python train.py --experts_per_token=4 --moe_layers=[1, 2, 3, 4, 5, 6, 7, 8, 9, 10, 11] --routed_scale=1.0 --router_cosine_scale=10.0 --n_groups=4 --groups_per_token=3 --init_std_router=0.028 --lr_router=0.000491 --norm_eps=1e-06 --optimizer="adamw" --learning_rate=0.00257 --max_seq_len=2048 --max_steps=8739
Below are experts of layer 4 (counted from 0) of a mixture-of-experts language model. Rows are named gate (a neuron's input weights, with its number), up (a neuron's input weights, with its number) and show model dimensions 0-127. Each number is 50 + 15 x the weight over its row's rms, rounded and kept within 0 to 99.
Before each expert's rows: a language model's description of what the expert responds to. This comes from a sample of Wikipedia text that the model never trained on.

# expert 14
Description: Action-verb word starts
gate2:50 48 63 12 39 36 55 42 33 49 12 29 55 46 70 46 40 60 71 41 40 56 28 22 31 26 55 26 50 61 42 39 66 51 54 53 79 38 66 58 43 53 84 12 65 64 35 65 52 66 38 49 37 47 65 40 45 46 78 70 74 50 34 48 65 47 57 59 57 38 61 56 67 36 35 35 84 46 41 64 62 57 65 53 39 69 45 64 03 50 64 69 56 33 38 56 52 37 49 31 46 55 39 38 35 48 40 37 64 74 59 35 55 57 44 44 42 50 46 60 67 44 42 78 57 63 33 66
up2:40 72 31 86 44 66 66 58 70 36 73 77 56 50 42 55 38 47 48 70 43 45 69 66 69 66 38 66 35 36 40 52 43 50 46 26 30 63 43 43 67 55 40 74 51 26 52 40 30 31 38 41 64 68 40 63 63 38 25 41 34 40 70 45 27 52 58 37 31 57 42 73 08 68 46 41 35 57 53 29 49 58 32 51 57 36 54 52 84 71 29 26 38 66 59 63 59 68 50 59 54 47 67 44 48 51 54 64 26 26 58 71 47 53 45 56 58 51 50 31 30 41 52 16 64 47 72 26

# expert 22
Description: Consonant-cluster syllables
gate0:38 50 70 37 41 33 54 46 11 44 45 60 66 67 25 42 37 50 36 40 60 55 63 55 35 45 57 63 75 45 79 37 55 68 47 53 43 50 45 98 55 44 52 48 30 36 56 40 55 77 52 62 44 58 71 58 53 53 53 55 44 54 51 84 30 44 60 61 50 40 42 44 71 36 67 73 63 39 68 41 70 53 70 59 32 64 40 46 52 67 71 29 74 46 69 74 55 63 29 62 56 35 40 70 23 50 22 48 38 46 37 52 45 48 34 73 60 38 47 44 90 46 33 13 51 52 71 39
up0:26 42 69 40 35 41 30 29 07 59 30 42 61 69 51 52 53 46 17 50 58 37 86 46 42 39 61 54 63 32 69 36 48 76 42 59 51 41 51 61 35 42 55 47 41 55 52 51 51 75 62 66 42 54 80 48 53 54 49 55 31 63 50 86 23 51 67 40 48 34 43 25 63 50 52 76 49 27 73 53 62 54 58 49 34 82 75 55 24 60 50 48 70 56 58 85 62 65 36 71 55 39 67 40 41 38 41 44 35 45 31 43 37 41 49 65 61 61 47 50 93 47 38 46 61 49 56 66

# expert 45
Description: Predicate participles, adjectives
gate3:54 61 43 49 45 60 53 65 32 35 46 55 12 53 64 38 39 44 28 37 72 58 18 63 40 45 08 42 61 54 58 68 51 53 22 29 62 26 57 40 53 32 50 78 43 61 48 45 58 44 53 43 52 39 55 40 61 58 73 39 42 22 43 66 58 56 66 32 63 63 35 72 42 43 42 35 37 35 14 25 24 28 48 27 56 60 37 52 16 39 51 88 52 65 74 82 54 54 40 43 58 47 51 44 49 57 36 46 39 67 47 65 68 49 57 47 50 62 42 61 51 44 21 54 79 38 57 37
up3:28 53 55 28 35 64 37 21 70 41 72 25 76 46 52 62 58 52 34 25 27 26 50 47 72 71 55 42 34 40 60 62 61 49 56 51 25 75 49 33 62 36 67 31 71 32 49 66 39 49 56 51 34 49 68 76 34 35 45 33 44 79 44 25 59 64 63 76 46 48 52 41 50 43 45 44 37 60 40 55 81 35 31 82 47 53 67 67 54 67 57 37 80 44 46 47 51 56 75 47 55 62 67 39 36 58 44 39 64 35 42 39 23 55 25 59 80 52 74 41 43 68 40 60 53 41 53 28

# expert 25
Description: Mid-word stem pieces
gate2:75 21 34 31 47 44 38 53 53 52 41 80 45 77 24 49 69 40 22 66 56 90 36 42 55 51 58 51 45 72 54 61 48 34 42 47 38 63 57 56 58 21 57 18 49 45 42 86 74 59 56 68 60 43 36 38 48 79 69 26 28 72 54 48 36 72 45 66 50 53 74 60 71 56 56 48 32 68 28 43 36 77 54 33 30 60 35 60 52 62 59 39 62 47 87 44 58 56 35 62 35 66 56 59 54 67 45 49 41 56 48 73 52 39 66 45 38 46 66 45 57 38 55 55 49 47 80 37
up2:58 46 46 47 72 34 46 49 56 57 32 26 41 57 71 67 41 54 59 31 48 46 37 29 56 65 42 37 21 40 35 74 37 20 43 60 48 55 55 70 64 60 72 74 75 46 69 56 63 26 28 21 68 35 70 66 44 34 32 58 14 47 68 56 29 53 61 15 39 34 41 67 26 53 51 37 60 38 35 34 67 69 44 64 74 32 29 46 48 52 54 33 81 57 42 49 55 43 65 35 61 53 24 55 36 63 27 32 54 46 51 38 49 35 41 30 52 60 46 60 46 34 82 39 63 44 46 41

# expert 47
Description: As, In, ver pieces
gate0:52 46 49 58 19 38 43 40 84 87 70 39 60 41 63 64 52 69 57 34 58 42 62 69 54 68 48 59 46 62 62 51 45 49 16 44 43 39 63 30 38 38 53 36 51 50 34 62 38 56 35 48 59 57 70 44 41 77 83 39 59 71 73 54 52 55 34 49 70 27 79 49 47 22 57 32 69 49 27 18 46 66 72 75 60 61 41 76 65 39 56 49 74 60 31 48 65 58 64 51 51 47 54 16 51 56 51 48 61 39 52 57 22 63 65 44 70 14 64 33 51 41 36 64 47 54 42 46
up0:29 71 51 51 77 65 71 69 39 42 30 61 42 49 39 39 59 41 39 72 47 74 49 21 46 45 53 44 40 49 38 41 56 53 87 51 65 74 27 59 26 48 53 40 15 43 56 29 45 61 60 66 67 28 49 33 37 50 42 69 45 24 39 55 59 49 59 66 24 29 39 50 45 58 40 48 28 35 86 86 46 64 63 48 38 39 43 33 67 41 57 51 17 38 66 43 27 37 34 67 28 39 49 69 50 57 44 56 45 61 66 59 71 40 50 52 51 62 49 54 17 74 64 35 50 68 56 64

# expert 41
Description: Inner consonant clusters
gate0:61 77 33 31 24 07 41 47 40 83 51 44 53 07 50 32 48 50 45 52 44 61 58 66 39 44 66 56 73 76 52 66 69 35 52 57 66 11 60 45 62 54 64 22 47 34 47 56 48 58 75 57 48 58 81 63 38 69 60 44 28 21 31 59 34 53 57 47 65 28 74 42 63 61 40 50 50 72 55 47 63 49 29 51 33 67 48 46 71 56 29 47 67 73 59 54 53 62 55 51 50 44 54 50 67 42 35 57 49 41 33 59 56 33 53 37 56 35 46 46 49 60 76 68 65 13 50 38
up0:41 54 64 42 34 40 59 56 54 73 29 56 47 22 61 45 29 81 30 40 39 69 50 56 47 38 58 58 48 33 44 40 42 49 88 55 48 24 71 48 31 36 44 44 50 58 45 35 62 42 65 30 49 37 68 83 23 70 71 63 43 03 62 59 29 17 85 28 47 40 60 51 67 64 38 47 53 39 40 43 53 62 46 51 53 38 22 52 40 61 54 37 64 57 53 69 54 62 69 34 27 31 49 36 67 56 50 57 82 24 43 63 44 46 47 44 54 27 48 52 47 49 66 79 57 59 49 49

# expert 52
Description: Abstract noun-verb stems
gate0:28 47 83 56 47 51 32 81 81 55 57 46 65 28 63 55 64 36 35 44 52 70 58 33 45 68 39 60 38 36 37 22 40 51 34 19 60 41 54 78 59 63 24 62 54 46 40 20 31 49 30 33 33 68 49 49 12 33 64 58 91 43 46 37 59 36 30 53 58 44 32 61 57 37 42 27 57 56 49 56 53 61 31 35 41 22 23 44 41 35 61 44 27 42 60 42 51 61 58 83 65 35 57 46 54 50 60 53 45 34 41 58 61 62 74 55 43 43 59 43 70 48 39 63 62 31 44 38
up0:57 71 37 25 42 65 69 28 28 50 45 48 61 78 46 48 22 66 60 53 28 39 46 63 65 41 57 41 56 79 67 59 63 55 90 81 30 61 40 43 34 45 62 52 61 55 35 74 63 55 69 69 58 46 76 63 74 55 47 61 20 59 43 77 49 66 41 52 39 60 65 32 38 48 51 52 41 31 39 32 46 15 77 74 37 69 63 65 35 38 45 66 77 56 28 56 63 38 53 17 44 59 51 57 49 52 31 37 42 79 57 50 41 36 47 31 58 49 50 34 49 71 67 51 43 49 53 53

# expert 53
Description: Infobox and section labels
gate0:42 68 41 56 46 36 47 47 42 51 50 39 47 55 69 65 86 39 51 51 52 35 79 60 48 40 57 27 53 21 56 21 67 75 50 61 61 57 68 62 60 26 15 63 41 23 58 52 45 54 39 24 49 47 45 79 53 34 20 40 70 42 46 61 56 50 65 49 43 64 50 52 71 87 44 40 43 64 46 69 36 53 58 43 54 68 86 68 47 57 42 54 35 52 66 56 29 84 44 26 45 17 70 59 47 45 54 54 45 32 50 77 55 42 32 70 31 42 35 63 40 64 46 29 48 33 71 60
up0:66 72 58 67 32 46 33 36 36 53 50 48 39 56 60 46 58 33 72 32 62 44 44 61 44 60 72 34 26 23 34 28 51 39 33 75 91 87 58 67 68 28 37 50 25 29 65 32 35 38 46 44 56 84 50 84 54 56 32 73 49 60 49 49 51 38 59 54 53 56 67 59 47 84 39 58 67 55 44 59 56 45 52 52 68 57 55 34 51 51 65 45 66 40 62 51 48 68 64 41 51 43 72 65 33 61 45 51 63 55 66 44 78 64 25 68 48 36 26 35 42 53 23 54 55 21 34 58

# expert 1
Description: Prepositions after verbs
gate0:65 46 43 42 49 48 60 56 37 54 46 44 61 30 45 30 49 42 58 58 49 76 30 43 54 68 51 55 46 60 65 30 53 00 41 44 58 60 47 75 48 47 53 52 66 16 62 34 48 47 48 55 66 54 63 60 44 33 54 57 56 61 60 62 20 22 44 52 32 44 52 47 38 50 42 48 99 64 51 59 20 71 64 34 51 50 61 53 48 89 54 22 62 39 36 48 66 24 32 52 47 37 35 49 36 40 51 64 49 42 51 28 83 55 52 56 52 43 61 60 39 52 34 60 75 43 53 61
up0:43 64 52 57 44 46 41 52 59 50 58 39 42 68 67 69 57 52 41 56 57 23 65 56 41 29 51 44 51 48 46 68 45 99 68 57 42 42 34 25 62 61 38 59 37 90 40 70 51 56 51 41 29 50 35 34 56 46 48 47 36 36 31 43 74 78 43 51 73 59 56 54 56 36 59 64 10 33 53 30 79 35 39 72 40 35 47 50 52 03 41 75 38 73 67 32 41 77 71 48 49 61 66 50 62 53 58 39 44 52 53 79 38 42 42 40 51 61 40 57 67 49 64 42 24 54 43 49

# expert 27
Description: Section heading words
gate0:70 37 54 43 64 52 58 57 15 31 25 63 57 72 42 41 32 46 50 63 68 52 50 55 32 35 40 44 76 39 62 57 52 67 34 56 54 56 48 40 54 30 40 48 62 75 44 49 58 90 51 52 42 54 80 66 43 56 48 35 57 35 53 32 53 63 48 70 46 64 34 32 45 59 69 36 64 34 39 61 40 24 61 26 55 45 81 25 59 66 46 28 56 69 58 33 33 52 43 54 15 73 40 78 51 33 39 46 35 47 40 51 75 68 26 57 28 50 65 36 45 42 41 11 47 35 69 74
up0:62 72 49 54 34 52 70 15 42 38 51 60 50 91 61 40 19 54 66 56 45 62 32 51 46 23 48 49 63 37 64 50 53 77 51 43 26 46 69 13 29 42 43 30 39 54 39 59 78 75 69 41 44 29 55 53 54 42 55 42 48 47 70 42 60 56 36 73 61 59 54 30 49 22 60 53 49 42 41 71 59 42 48 38 67 48 66 36 46 51 66 59 24 05 28 68 58 38 62 31 34 74 51 46 64 36 51 49 63 44 52 63 34 74 22 42 48 42 61 53 32 47 73 69 57 56 60 60

# expert 8
Description: Verbs after subject pronouns
gate2:69 52 28 48 26 31 75 34 51 49 60 73 54 64 83 54 35 78 62 40 36 49 43 62 66 43 44 49 42 35 71 79 44 62 46 61 28 34 82 09 52 75 54 36 62 61 47 41 40 65 26 43 43 38 51 46 42 33 57 32 51 62 47 68 35 46 46 52 70 70 67 75 41 69 54 60 62 36 63 57 31 47 74 59 46 26 36 61 47 77 49 21 66 63 42 82 49 37 47 33 58 56 65 37 45 50 56 65 42 45 57 53 24 24 17 37 53 57 49 36 61 41 44 44 37 43 61 32
up2:80 64 47 51 33 38 66 37 42 36 66 65 64 52 73 55 36 62 61 49 39 43 27 62 51 71 49 31 48 43 56 75 36 50 54 66 27 24 76 17 50 55 48 44 67 59 46 33 52 63 29 37 48 41 61 47 57 25 41 53 44 58 53 73 33 34 42 58 74 65 70 74 33 57 49 59 59 33 75 48 35 58 57 62 38 38 44 60 32 69 52 39 57 75 30 83 55 50 48 37 61 58 50 35 55 60 75 47 48 25 57 62 14 20 26 42 56 61 37 21 81 32 57 38 36 38 66 43

# expert 9
Description: Determiners after prepositions
gate0:72 47 31 47 52 43 63 48 52 29 54 40 67 37 35 52 44 29 39 27 42 32 36 60 33 53 46 50 49 53 45 32 55 59 31 56 54 40 66 21 55 46 45 50 50 20 60 38 55 58 42 30 47 60 71 59 19 37 46 43 61 39 45 72 46 30 45 38 40 32 40 56 53 41 72 30 64 80 50 23 70 66 52 43 55 61 48 73 87 32 52 29 71 61 25 30 61 52 73 57 40 44 36 56 34 53 62 49 55 38 48 52 54 48 41 62 80 41 12 36 22 97 47 51 78 51 67 56
up0:32 39 57 30 53 50 46 38 49 46 60 76 42 93 63 42 53 51 53 67 28 32 71 43 67 78 47 32 51 38 46 70 33 50 62 43 70 53 40 53 37 28 71 57 55 48 44 52 61 50 50 70 29 43 22 25 65 42 56 61 44 48 61 14 57 66 65 40 47 48 56 28 56 58 26 51 52 33 67 52 21 45 20 56 43 47 43 29 36 71 60 61 46 43 56 53 33 37 00 41 64 60 52 38 53 43 39 46 71 60 63 59 56 42 73 49 11 68 63 66 63 54 65 42 51 24 46 41

# expert 4
Description: Ordinals and titles
gate0:41 54 55 54 32 16 54 65 39 63 53 58 55 50 39 34 44 58 55 79 48 68 53 54 83 67 80 69 34 45 45 35 61 58 50 43 23 35 61 46 44 27 34 49 36 66 65 58 41 52 63 56 60 52 63 69 29 80 61 67 29 30 53 53 54 50 34 84 65 59 58 27 66 23 60 62 54 46 59 43 47 32 68 54 62 47 48 46 66 59 18 30 29 47 74 36 68 54 50 52 35 66 72 57 42 36 46 62 65 59 66 75 69 44 51 49 41 68 46 21 24 55 79 50 39 86 44 51
up0:64 49 57 63 65 65 57 55 55 76 67 44 72 32 59 89 41 68 39 55 58 32 62 57 55 65 75 72 51 40 73 60 34 23 41 41 54 26 62 62 58 80 43 41 58 19 30 43 55 35 50 31 55 37 64 64 53 77 70 27 33 54 35 59 45 58 41 49 62 62 52 49 76 47 41 37 53 68 30 41 52 45 65 53 57 83 36 66 45 42 61 38 65 48 61 36 30 33 73 78 57 31 36 41 53 47 42 61 39 66 39 10 45 58 57 54 29 36 61 21 38 61 50 63 69 46 75 43

# expert 15
Description: Verb/noun word stems
gate10:52 71 57 53 43 34 54 56 55 76 88 78 55 47 56 36 61 45 71 61 47 60 48 59 38 55 61 55 59 37 65 93 30 91 60 42 63 32 46 61 45 48 48 49 84 64 54 61 75 45 23 11 33 36 40 51 55 35 48 50 43 70 53 25 47 44 39 51 39 29 43 65 73 25 59 50 24 53 45 49 55 57 62 55 53 61 47 48 41 66 56 45 45 45 58 63 57 67 83 39 65 39 35 80 56 18 48 57 51 22 54 40 34 56 42 49 51 32 39 38 56 47 45 39 59 62 85 69
up10:79 57 42 57 64 47 41 41 67 60 69 72 39 23 55 41 47 36 60 54 53 54 40 47 29 61 50 39 36 47 56 66 27 82 56 37 71 27 62 66 61 34 50 31 66 54 74 74 55 45 38 31 33 28 39 40 68 39 44 71 36 71 42 41 59 43 22 41 54 26 45 85 51 47 55 52 11 29 40 63 52 57 82 50 43 54 51 48 69 60 82 62 31 33 54 62 47 53 45 32 64 58 48 57 51 58 39 18 64 48 53 44 52 68 39 37 63 21 27 49 47 41 43 60 90 45 62 59

# expert 6
Description: Action verbs after subjects
gate0:59 60 78 62 48 82 55 55 33 36 68 63 44 40 57 67 39 48 43 35 30 54 69 42 59 46 58 64 44 26 53 53 56 77 43 16 56 34 56 73 43 43 39 60 22 69 44 34 27 50 81 74 45 51 44 47 58 65 68 46 33 46 52 45 21 35 66 60 78 54 37 69 31 39 43 56 57 27 58 47 36 52 37 19 40 55 50 24 68 45 68 28 26 55 35 33 58 49 67 67 55 27 53 59 43 39 39 30 30 33 33 59 43 45 46 56 75 60 40 84 47 46 49 59 54 11 48 41
up0:36 50 40 32 48 43 43 31 68 58 36 32 68 49 54 49 52 50 44 48 57 66 30 43 51 49 24 57 49 66 35 63 24 23 50 78 58 71 42 29 51 51 64 34 86 49 37 70 60 80 33 36 36 43 57 30 35 43 54 55 55 63 28 37 86 62 24 52 43 45 56 22 60 52 43 31 44 48 32 44 65 49 71 79 72 50 44 75 49 74 41 76 65 37 31 68 39 47 55 34 40 84 62 42 52 64 39 60 70 69 47 27 50 55 37 53 58 40 72 18 45 66 73 58 48 53 54 47

# expert 35
Description: Common verbs and adjectives
gate1:44 35 38 49 59 19 70 23 52 67 43 60 26 31 39 60 59 89 43 56 32 36 57 70 13 51 53 41 29 43 45 55 40 68 40 44 60 46 68 57 61 61 69 46 39 47 68 07 53 47 46 47 49 42 60 14 60 58 22 67 30 45 54 24 53 34 51 50 59 35 27 36 78 58 56 38 59 47 69 61 68 48 58 57 54 31 75 39 59 54 64 49 54 67 44 29 34 67 46 57 58 40 58 29 50 48 56 49 38 88 30 40 45 39 61 70 83 61 45 45 34 66 66 51 62 64 53 35
up1:45 72 51 20 16 59 80 48 71 38 44 55 45 38 46 44 54 58 54 39 34 58 18 68 24 40 14 51 54 56 64 51 66 77 44 46 55 61 43 68 67 76 49 73 47 49 41 56 48 28 55 28 58 66 26 45 41 51 38 53 47 41 40 21 52 71 37 64 58 60 44 56 28 54 51 33 41 41 42 48 56 28 61 64 66 71 60 48 48 72 65 57 26 47 51 70 54 83 19 75 60 62 52 31 29 37 51 53 23 69 47 42 47 73 38 59 41 53 43 78 26 51 55 49 59 57 56 21

# expert 40
Description: Section heading equals
gate0:50 46 41 26 60 48 52 53 33 66 51 55 50 62 27 67 49 32 56 23 68 34 37 52 31 29 57 51 38 59 62 43 62 54 45 42 38 71 63 30 54 66 62 65 57 42 53 22 38 59 57 44 37 72 67 65 69 52 92 72 57 64 48 63 35 59 32 59 60 22 50 53 40 57 62 67 57 60 45 49 40 44 65 43 69 29 47 25 80 67 40 39 24 59 60 25 29 49 55 63 58 42 37 48 26 39 47 44 49 44 63 58 47 64 68 66 55 38 25 51 66 51 44 42 71 02 03 38
up0:34 59 57 65 48 39 56 57 51 52 38 32 63 45 65 53 52 67 44 82 33 52 63 53 61 73 52 39 59 56 28 57 44 54 46 59 56 41 36 69 49 37 44 36 53 66 52 79 56 61 55 62 52 33 27 31 24 54 07 06 51 16 43 40 64 78 59 57 27 56 63 49 61 44 46 28 42 46 47 48 61 62 46 61 21 57 51 75 39 39 52 57 64 50 37 55 58 48 31 47 19 59 60 82 50 41 36 45 53 49 53 34 57 35 35 28 38 60 72 64 36 37 60 57 50 93 87 60